Weights of a small mixture-of-experts language model, trained from scratch on English Wikipedia.
Size: 10 layers, width 448, vocabulary 16384.
Experts: 176 GELU neurons an expert, 2 picks a token, a softmax router.
Training: a variant of Adam for the experts, 377M tokens, 5755 steps.
Below are experts of layer 5 (counted from 0) of a mixture-of-experts language model. Rows are named router (the router's row for the expert) and show model dimensions 280-335. Each number is 50 + 10 x the weight over its row's rms, rounded and kept within 0 to 99.
After each expert's rows: "comes after" lists some tokens at least twice as common just before its tokens as in all text. This comes from a sample of Wikipedia text that the model never trained on. Tokens count by the router's weight.

# expert 9
router:65 39 38 52 46 44 40 54 37 57 64 46 51 63 60 42 55 64 53 59 41 50 60 45 55 56 54 41 62 37 50 49 66 44 40 40 69 49 68 44 51 49 36 65 37 46 66 78 38 50 58 61 49 50 50 56
comes after: " |", "-", " (", ":", " \"", ";"

# expert 16
router:40 48 52 42 48 38 30 50 52 34 45 55 47 48 53 37 42 49 41 28 61 43 59 37 46 53 56 41 52 56 39 69 41 48 32 63 50 32 50 50 52 66 48 70 60 47 70 39 79 50 48 50 56 54 57 40
comes after: "5", "3", "°", "4", "7", "6"

# expert 5
router:59 70 55 59 54 59 68 47 44 60 56 57 39 37 45 43 55 63 43 39 50 38 60 38 49 68 58 56 45 61 44 52 61 49 54 45 61 55 48 52 59 58 45 52 60 46 55 56 56 50 48 36 46 60 52 46
comes after: "-", "|", " (", "==", "===", " \""

# expert 13
router:23 52 47 38 35 62 53 46 52 45 46 58 50 34 43 26 40 36 69 49 46 60 21 43 53 44 48 70 56 48 33 60 44 45 65 48 53 44 45 53 44 46 56 50 42 36 59 47 63 51 60 47 47 43 61 38
comes after: " the", " a", " The", " his", " in", " an"

# expert 0
router:57 36 44 57 41 44 71 53 49 72 51 45 76 66 43 55 51 57 55 48 49 43 55 43 52 58 29 47 59 53 60 40 47 60 40 64 59 58 43 40 52 54 44 39 55 53 36 50 27 49 46 60 49 37 48 71
comes after: " ", "–", "1", " (", " $", "/"

# expert 19
router:39 38 48 44 43 62 52 43 44 30 49 43 47 54 46 53 52 45 48 50 51 50 45 54 37 52 60 42 48 50 48 43 46 46 59 48 48 49 39 50 50 43 77 60 29 44 62 40 34 50 44 61 63 50 36 61
comes after: "\n", ")", "\"", "}", "o", " al"

# expert 8
router:71 50 60 49 41 65 55 49 69 50 41 54 57 61 51 57 56 54 42 65 41 41 53 64 39 47 40 54 52 56 69 62 61 56 45 52 72 40 51 55 52 55 54 35 58 50 68 61 58 50 48 49 55 40 32 54
comes after: " |", "|", ";", ":", " in", " /"

# expert 12
router:66 57 47 45 36 29 58 51 46 40 46 34 63 60 56 55 48 52 49 65 24 58 50 45 56 65 35 57 60 55 50 48 46 59 49 64 43 54 42 58 55 46 47 60 66 56 62 41 41 51 50 33 36 44 43 33
comes after: ".", ",", " of", " that", " and", " with"

# expert 4
router:49 76 59 48 59 35 60 56 55 46 44 49 43 51 58 45 35 42 51 64 62 70 71 79 39 49 58 58 52 53 67 35 48 42 46 56 38 41 39 48 33 37 46 34 52 38 36 42 55 49 43 59 70 52 34 48
comes after: "\n", ")", ".", "==", " =", " =="

# expert 11
router:40 47 39 62 47 58 44 49 39 46 48 55 43 61 55 52 62 62 39 52 38 51 37 66 52 50 56 47 65 33 37 50 59 60 67 53 50 44 35 53 48 39 41 37 46 57 37 54 55 50 56 47 37 56 60 50
comes after: "2", "0", " a", "5", "3", "/"

# expert 17
router:48 43 54 47 51 61 31 54 55 50 61 34 66 52 49 80 57 68 36 37 44 49 50 52 63 42 65 48 41 46 51 50 57 50 56 49 73 65 52 46 55 40 48 49 49 50 49 43 31 50 52 47 55 34 55 48
comes after: " of", "'", " in", " the", " to", " for"

# expert 1
router:55 74 33 45 49 51 28 56 58 46 58 58 46 49 53 50 42 26 35 31 64 44 52 40 59 48 30 35 46 67 61 48 41 55 59 68 48 49 53 52 43 70 53 52 56 56 58 27 61 49 50 49 55 39 57 59
comes after: "1", "0", "9", "2", "8", "7"

# expert 18
router:60 51 58 65 46 54 55 38 43 64 51 55 56 56 29 42 45 56 49 38 31 48 49 65 51 49 48 60 54 50 30 40 53 53 50 57 48 45 69 36 54 39 59 50 60 67 46 61 50 50 52 37 35 50 54 48
comes after: "\n", " |", ".", ")", "4", " —"